config.yaml
d_model: 128
experts_per_token: 1
d_expert: 64
d_shared_expert: 64
activation: "swiglu"
router_score: "sigmoid"
normalize_top_k: false
routed_scale: 2.0
balance_bias: false
router_bias: true
scale_expert_input: true
init_std_router: 0.0101
lr: 0.0125
seq_len: 1024
dataset: "wikipedia_en"
Below are experts of layer 3 (counted from 0) of a mixture-of-experts language model. Rows are named router (the router's row for the expert), down (a neuron's output weights, with its number) and show model dimensions 0-127. Each number is 128 + 24 x the weight over its row's rms, rounded and kept within 0 to 255. Numbers have three digits each.
Before each expert's rows: a language model's description of what the expert responds to; "raises" lists some tokens whose logits its average output raises strongly, later layers aside. This comes from a sample of Wikipedia text that the model never trained on.

# expert 1
It responds to: Prepositions and table data
raises: "ī", "Japanese", "iya", "ical", "ph", "ition"
router:133142047095142085128153105179145122130147154167125117156114134107153138106103146135142130113142139115152154139149072177103158135148130060131117143143127149149115148151133164131113154143138126154152102099135107139104149159156159109103114152102105152119139117126136119114117091120125105089148108109082130135148113072131143106196134111147114123155119119113130135143100152154110151121097
down0:144070144151170111135100131143125129110108126132119133085102089122135142114178149135089133115168135141104114121136110168099121144093147138085142166058132115164141118126124170116135128122110146137155123093138140113106142160107181112155137143132140134113098100130167169113140138149145100133120096123099138106151116089141142178144128103111115146105153138171092121161163147135173124097118
down1:155103120124132102113133120149128114142166116166116124131106142134140130132156102140108126163094117159091103091112094132139151113138125136145111156141116162091123165090149118071135135114091103140097097125124113138157139160157147100132135116126130134084125103162110153110126136120113156102145125097098127158131162172067122130146117133114124193136111157115163137092111082156085073102096
down2:150094110098108132121145090119156167172140134140156120131110131064145101136107122139132088109143109108169143131137128146145141141145114149159134120126154081091095140115138113160127132124113126059127112121144136129150114147126111115100122131097087150151135116119160146114138174148073160125135128101096069172147072162067110117127105102131104147113156128118135161145115136135121133094118
down3:145133092144150149126126124102131133133130104125108153118112102110167115165123150107147142161164117139147139137099177105098139130106100157138151132103126136116160141125139134126126129093160094123075128120130088139123142198119169122173128186143137148097147145111118095141127159106116097137143134122108132096109139101096114099126107176120078143125106149086086147111086097125186139129096
down4:160154091149140122142111118133135152106110159158127087103168125071131119098161128162129113115118084103131112157066107144098106142136094133128167109149122151127142143125159093118105092162099128114132160093103166125103140086112140136174141120130174145095117136111110125112130127130079143138119120122137113159134068127161118123110138123085114119131154091089101109116130108133176163131139
down5:098084114185103146119113108130163137110120121163138116124139097135162124168187118124113144126102159132183125186124130121120131137132129137096108149136110124142159088108150120180096132118125139112169137135184136122140128117135124101121103100145121163147154149116126093089122140137161115141147096101123138125113127123153124094115191132152101117146110097125124093112158179114068120120106
down6:107155098132146139149179158110103141111104134118143126143085109162124130152152117135172136125117070137103161142116103099135142156110118148121099164091119124114124166113119117118135176122170116092132117178135125138121144101132099122102183149122072118114110133126128164104097095119163132180113139169115132159083118092141116117093098171113135133152144117138101155093122124109097126121106
down7:143091171122150076109143125153094134154111148161146143123141124147112113110140128130170119133126109079133136083139131137149129154159135147155167170157120110083159150149138061126126075148131100081176105114172111113132093133165120161130130124165109111143123117120123150153107113136132139144161134119143116127154149084140120096110130122141139119171118154186133156137099160139147143136155
down8:122138135133089168158083122141127172094123131120114086122118123147085162128124120128137096137142134117138154080086090136109134138150124118143144156157131089154172161099110119167115149096151086106135144098132100115183121122129139100102139147073138154110143134093142142110118091112127144106068099147085079148136135175169132130155147128155130117108128120149117127149127122102107105114131
down9:115120098086171121181186107149118118074111115120119125145110126149151124098147127113081092123138120105129135114096112141179108091141154144146147139116132132164122135124144098098108153127132147138133089115095139166134107124159143118121124157126069147125150140120115113138143144151096118083157090126145116107160141095116135117138097104117096048147111136129103098134142127153184121110131
down10:125177119137157110142184085080117135135141149117140134101137142094147165124128137110116099131133157132103116128162128123140166149093148109152116150192120157128134097111134153096113143119156090177087114129113106116118101124133142157126145104147083107163165075090115079147136131121130107121122115165125138123125130162110168150124138173087103119112130126135108114139152134078102118136094

# expert 20
It responds to: Mixed endings, sports tables
raises: "our", "ice", "ric"
router:132143052098141080131152104180144121132146155171126115160116136106155136106104145134143128114142142121151151138152072176103156134151132066132116143145126149151116149150135161131111155145139127154148101101136105140103150160158158111104114151100105156120140115127135118115112093123120106089149101106080128138146113072132145106194137109149112123155122118118130140144101153155110148122099
down12:148096124168140092132109124112146191104119117145136119133133130142111146116112111128166104136132115168126132085082087146095142141122134114092183114154109190107098128114165138121111148099162093171141147173097129126094175139170105168104155118130117110134091146141086134113137122104119142104129119159125112135111127110164096151115127133144150092112119123107120121083106113116143178132118
down13:112161108140112116119114143113137138174098098110135154110133105084149179126091124148127139111134138153098114148081147119169129139133133153132136052143109147143122139124125155051157136153100119136141135146160133175154130091095148142126117136138121140095122137124094110154147160150115108108159144108120116111150135146120158147114107147114185115157111140076152084101126121180135107117126
down14:144091085117143120113121117158122060105139081146180117130113120166105086078115129105135154166142141122168134152131142128142119128102131144116089138149129138152096120108140133113132159141105158150128151126111148121138131111112121194129117125151120117182131165085143140112110157162090126157154116116171159106138151098154153114141146186140089123159130130129108151149163138111146099122136
down15:148118118111132107158161154160069113115126107118118145108136155126105163132130155077161160113143167111112152120115085146147120101112132108129125124173153104153079154159108150133079121154132110145077128133121150133135126128133134146135141118119158146139124144148110128155120099110114144125143116170195155125053130167136156161156150112145088154103105137121137095113118102096123097150148
down16:120129106139132118101131117077126134097146121127115146134094103162127137166112104135153113080128112130175114125130119138082153145134116148139119123118100160083140145178126119152110073115117107120109128164125162142109139156101110202147120099091097141145129128087110143116134138173133151156104163142145100160133171142154123121168141088130149118154094123128132148165114163165087124101128
down17:130098114134135134087122145149114105150147153142101130141132140137107121145122134117173134154134162120150053164126126113139145117121121089159094167135142125141178156125122104094139159122078134130115142147138160126176146155145099146163137098102148135092164148140159123098128139149129120136169145088148169037126143118141141080126091135136144126132123138144128125127101169115167120133143
down18:136153078122129110128138077111102110135130154128115110118194119121104075141118115132131114116186120141092148126150094098119131081130156116084133148086144079078106080156141167123086122140077110125112126110117110135153112120098136138132171122116116139127139120120112092130096140149083114161123123135129130153115104113129086118130163136130144145097125079139119165147120176120109132133121
down19:144090143113089179126179104120099129122133134120056125130131110109127139103131190112112155105167170150135111140128132148110119157138146135120132109150145120125108095154144136154155113166125106150108085130153113144153143149141122110123169103114106114164126175117112166167153115146152142102120135117111085110115126160058159103134111118111151129123103100135090106092113111137150123104099
down20:156152081154159091164165144132132114155112130126098126151075134118124110121167141147149175132146165123104099099086148139124119114126132110087139124195093135147080108121098117143132129118138155155117145101110146128094087126116143128146151077167149112123123128080129152146136129145134136143123141108084106109096113184168081116112140127111147133121099134086141158118116159121119138107140
down21:099101172084115117125160112133168106113105093139110141119122100104105147125124116086089147110154134138142167120148113157109166162126090076140129129109163147143126136096161136118143119157157118099153133107130154123123151108146126142114100132141169128152102099139119132130165190151123086081159119119126154138178143133126170106160155096152172138121141134116160166172126119143112137103145
down22:149109144152096117096127143142121111131105133127125113143132128084112123194149152157108105127113158099163148121171146113079098110151143103136125165144163078105092119105133096116117134174127149125124169124160099124070138128147157122091133130124112188142104146146132111137159121118099136166115179114131087135141110193090124114101144116141157108118136128129113137110168119129104104122125

# expert 3
It responds to: Commas, pipes, line ends
raises: "0,000", " goal", " episode"
router:133141050096142083129155104178145125132147155166124116154116133106155137107105147136143131114143139116152151139149074176104160135151129058131116142144126147149115148152134163131115154143140127155152101095136106139105149160156157108104114153102104153119139117125135118115118093120124106090147107110082128135146114072130142106196133110147112123157114119113130138144100150157108152121098
down0:113076136146124127159137164151126114140141177137095132118095174130152189113086126133123102135131146111110126150120112116084135118106143138132165101141150156111163094073150109110076106127165097087141130133137091101148140161132124130163116098140132100099098138114107147162162127144137110125108141141101157149089095153147088121188114114147120144163139147124126160144160129112119146113136
down1:179144133162189121126127134128144119111117145112154121126110135100160124087104148123120139133130118131169135087151102102139141134100133147128131121090163134118133108118187146140088138140077137150091063114122153134144129096113098108129120120117149101136107089128083092138075111109117116125129144141115084115116175142092140103150116161127101121111110131108146075143135115066096133116108
down2:113125101127123113165119147127104129143107121117081132112153170116161169126149161141108144115120110130137155121086126133107163136142167161122094131115154065097151082112133160150107151127148135126143131144153123073080136159136144177150081134168096103119138121110109147122121131121147111165153085162170127159169124134114143105117113114109107130177115125127140091127145158115158162154145
down3:107132108105110087161120154174122099135126111120125141121138142142149129120118108133109135120132116126163138124176087126130177106089089132147174123132160110096106147126105171139110139104124132108137141143111101155119151136125174118125134174141140104114156091104101094098057123166123143123132130171166106124080139157114140129149126122076090154118103121115121168088134089153131151159110
down4:171103112158167114106135139115137124081127154128149200119108161108126143155141134163114109130141113154115152155164163138174142139148136097123184142122183097154100119111104134134147148122148108125139090126096150121133158134124174140124135160128138142143157117112145141096123095065091139104114125161125132142105091114165139159139133150154090141123125163093134101094102121110124099112149
down5:134112115125091143104076130109167130118134152160137093114119165116158115137173114080133157148101128150126189161177119158143132088136142131088135135084132138089111112121130146100122111136118143120090160126111127082129139087133121113116085163134148123114096118155132137141161106102139105143106083156110141134128130118173152142135165140097135130113120120120134085161150088112070128118157
down6:145085124146101133131101122128119141105078164119153108107155107109173134118130117132110103138103133120092133135116099101097105167129073104177150082168130144120082118141148138170153115146124106128060124144145099108146149135116128121141081095141157121123150180144151096107139092136147125153131133138147148105145120139094160126166165123103174151093115113111112127121144113138156130090130
down7:112131093076105111143134103126094163153121096130116155134115073145115152084128129127115186126128118112099157136125132105133131099140150101056110133117141130095143109160124103167164154118101104101157124109130087166139119144129090114152142120148155128162156074075142138139123125089120150114091160119149080117151154163116131150119100138145141120147140114109114135094125100108160127119128
down8:116094136150107163121132138134130145135137124118123087143125100130121154088121111196123129194161131148120095139136116130093146105118106108159152190161131075103118155109155126110114115144124129189136104153132112152085107129115095108086174161130145120105157191150115132096127100110098120113142103107124149135126120126135127134148106106124141139166110103122117161089103112112111166138135
down9:141107136103081113135152122106146126124143124150147141103082144144122129150101121116143141114128151107100125150103145097147066194117108101102155161137109124111121117140144127123146065133153111193116130116103165079108124127140143171161154167148157102144132124107108123107137121138125093132157128128113161106121148094124161094137175129117176139159154133083118120142134082152138135100129
down10:148079077121114151166106157177144112112130118139143154155146152101152134123128135149088109157119152102120151170118113103139117110124136140166165156145105124112124099102147118128111120150129141096097133136136095147096117071115136113110086055136098173150127117081112117132129081132130146138149149118127132143130121108096103101119078111167115149103106143136138081125105105107152090118139

# expert 23
It responds to: St, w, sp clusters
raises: "and", "or", "age", "aff"
router:138117091130150111106123100138126105121127138113135090169102126142142153116113133153175109156125145124143119134129148104091122097152154143060101193161128137169125131139109174139118154206115122126131097158179113114100186108173153137105119174135094130123145110129138125106089131124142110105145124132156106138145132088177130118121131131149124144095121090157135142110126114115124143108143
down1:185156133124114138094144144126147085167114141125139115117123124127093107127090097129094135153127119135093118142138138142114149118165144151092121162132110111123181107107169167085126134102117118137085133155117131143107136156173149114114113131101137091171147146107123115134063168099117142128100116134162164156084100150094139124132132137137143096119151151168087130138102169134157114096143
down2:084119154087140129101158173137143124147135134120145137146151086169169137143128134114122078113146115163163135102127116109156138122150077139079125154117129104083150083119111127145119130121132143144111151148151131097156088149114124134148147162089136120132109134168122087123156117174098157145127089120132145123078140073127107103123136136138160131120167188139102109149139123143112092142125
down3:118077116134134102151157169160146128139119113142100119089154120147139077075105109162120144136093130136105128126138139119157123106125130131146144122133104148092132172171091106091122138129152110117152137121095099138122123103113119179105122165157126138092162140129113124097154134133094089166143129151145153152135156119130084127130190155159155127172152120136115158130134146087131097124073
down4:130095128169082125120124097118132127134150118070088079122134122100171123132134097139080145130126151139148088115103163168117137158110118122131111137171148118117128126110108145171100124179108142140116175136096155107096127126134121117130082152171134086178168114105158156106139143130116124118155129121141161137141123129131129114163100064146105157116113157146141096159130088141134130127137
down5:104159169098120109161156129105171159149148138151089125149133130180151106101145099117104131110141124131128131051135147103101111129134122112142133149117103116088125160144125133153134095126087093116119131112131115109101126127147064139168107114130110122106168113109138131132110137138170108133119074147186190117120119069106140130132125132123137141144135114114100149110141133145118154098176
down6:131120161148118102074105146125149127140129119076185112124117184159115127116090140124145114130121140133111103123136128125143153126097131127122107124155146099123172112118127108105120154143110138125115138134151110110122098138142096162130111108088103107147128134127153125149143111093184137090142176138122149155149069087084147093125087146111110167119085123146131146113108083109098104095178
down7:107134102144149093142101162133172141090131143159082157090107116119135090135110125157130149111107149120130179139150102129142171122150086142098119103100105119147139141120077110087160151132167155136140094107103138142140115107136136116119126101095097114152189181144157158163079087146093133160140160129112122135113105124141132122122098145090100126148134106122132121165144128137122140108099
down8:146158082119157081124090145122088122092125087116132133189137143135153130128152101100133123132102079138114160105129100136164137097130136102186168104111111145156158133157181159113132131131117156124128142118085136128085135109137139147129148100109088155111103089137118109137133124142141115127155110125099159144149139146133116179130143184168164160129143132098168135124114111112147133142110
down9:120085148109105124173095133144145155104148148174119114107179162108095152089103128103171153122112127128137123093158102121106151143143110080106116103112112101157157116115138100182129122170123124120160130141150108106119128158131144083130110106149111172141122115106104133116118096093154108110131105135152141148156111140111147132114158168112065147162110118077126127136145106098108105110114
down10:126122125141134139151115133116146106113150112145123139152155132082096110156112136147113117128130107114143114100147102132149171108173140059163121140112096110166159132116143152178146155091144130141125180125106124115112092075117194153163131121111109109159130133138131143133153108078122138154127101146151092111127104098129156138106124165125115137158137160165104091176131095128111167137145
down11:114154188101149099131113103109182149141140125158122122135129136127155139134098130136120091119109111168176109122136044144163104151095139130082125131125141129116141127077134092128116118137161124105101104118101120153133147128103123141102112134094174134108157105107165142168135114166137150158144164163096115162129122137111129130166135172080129143160110147141126115132138125131088112151103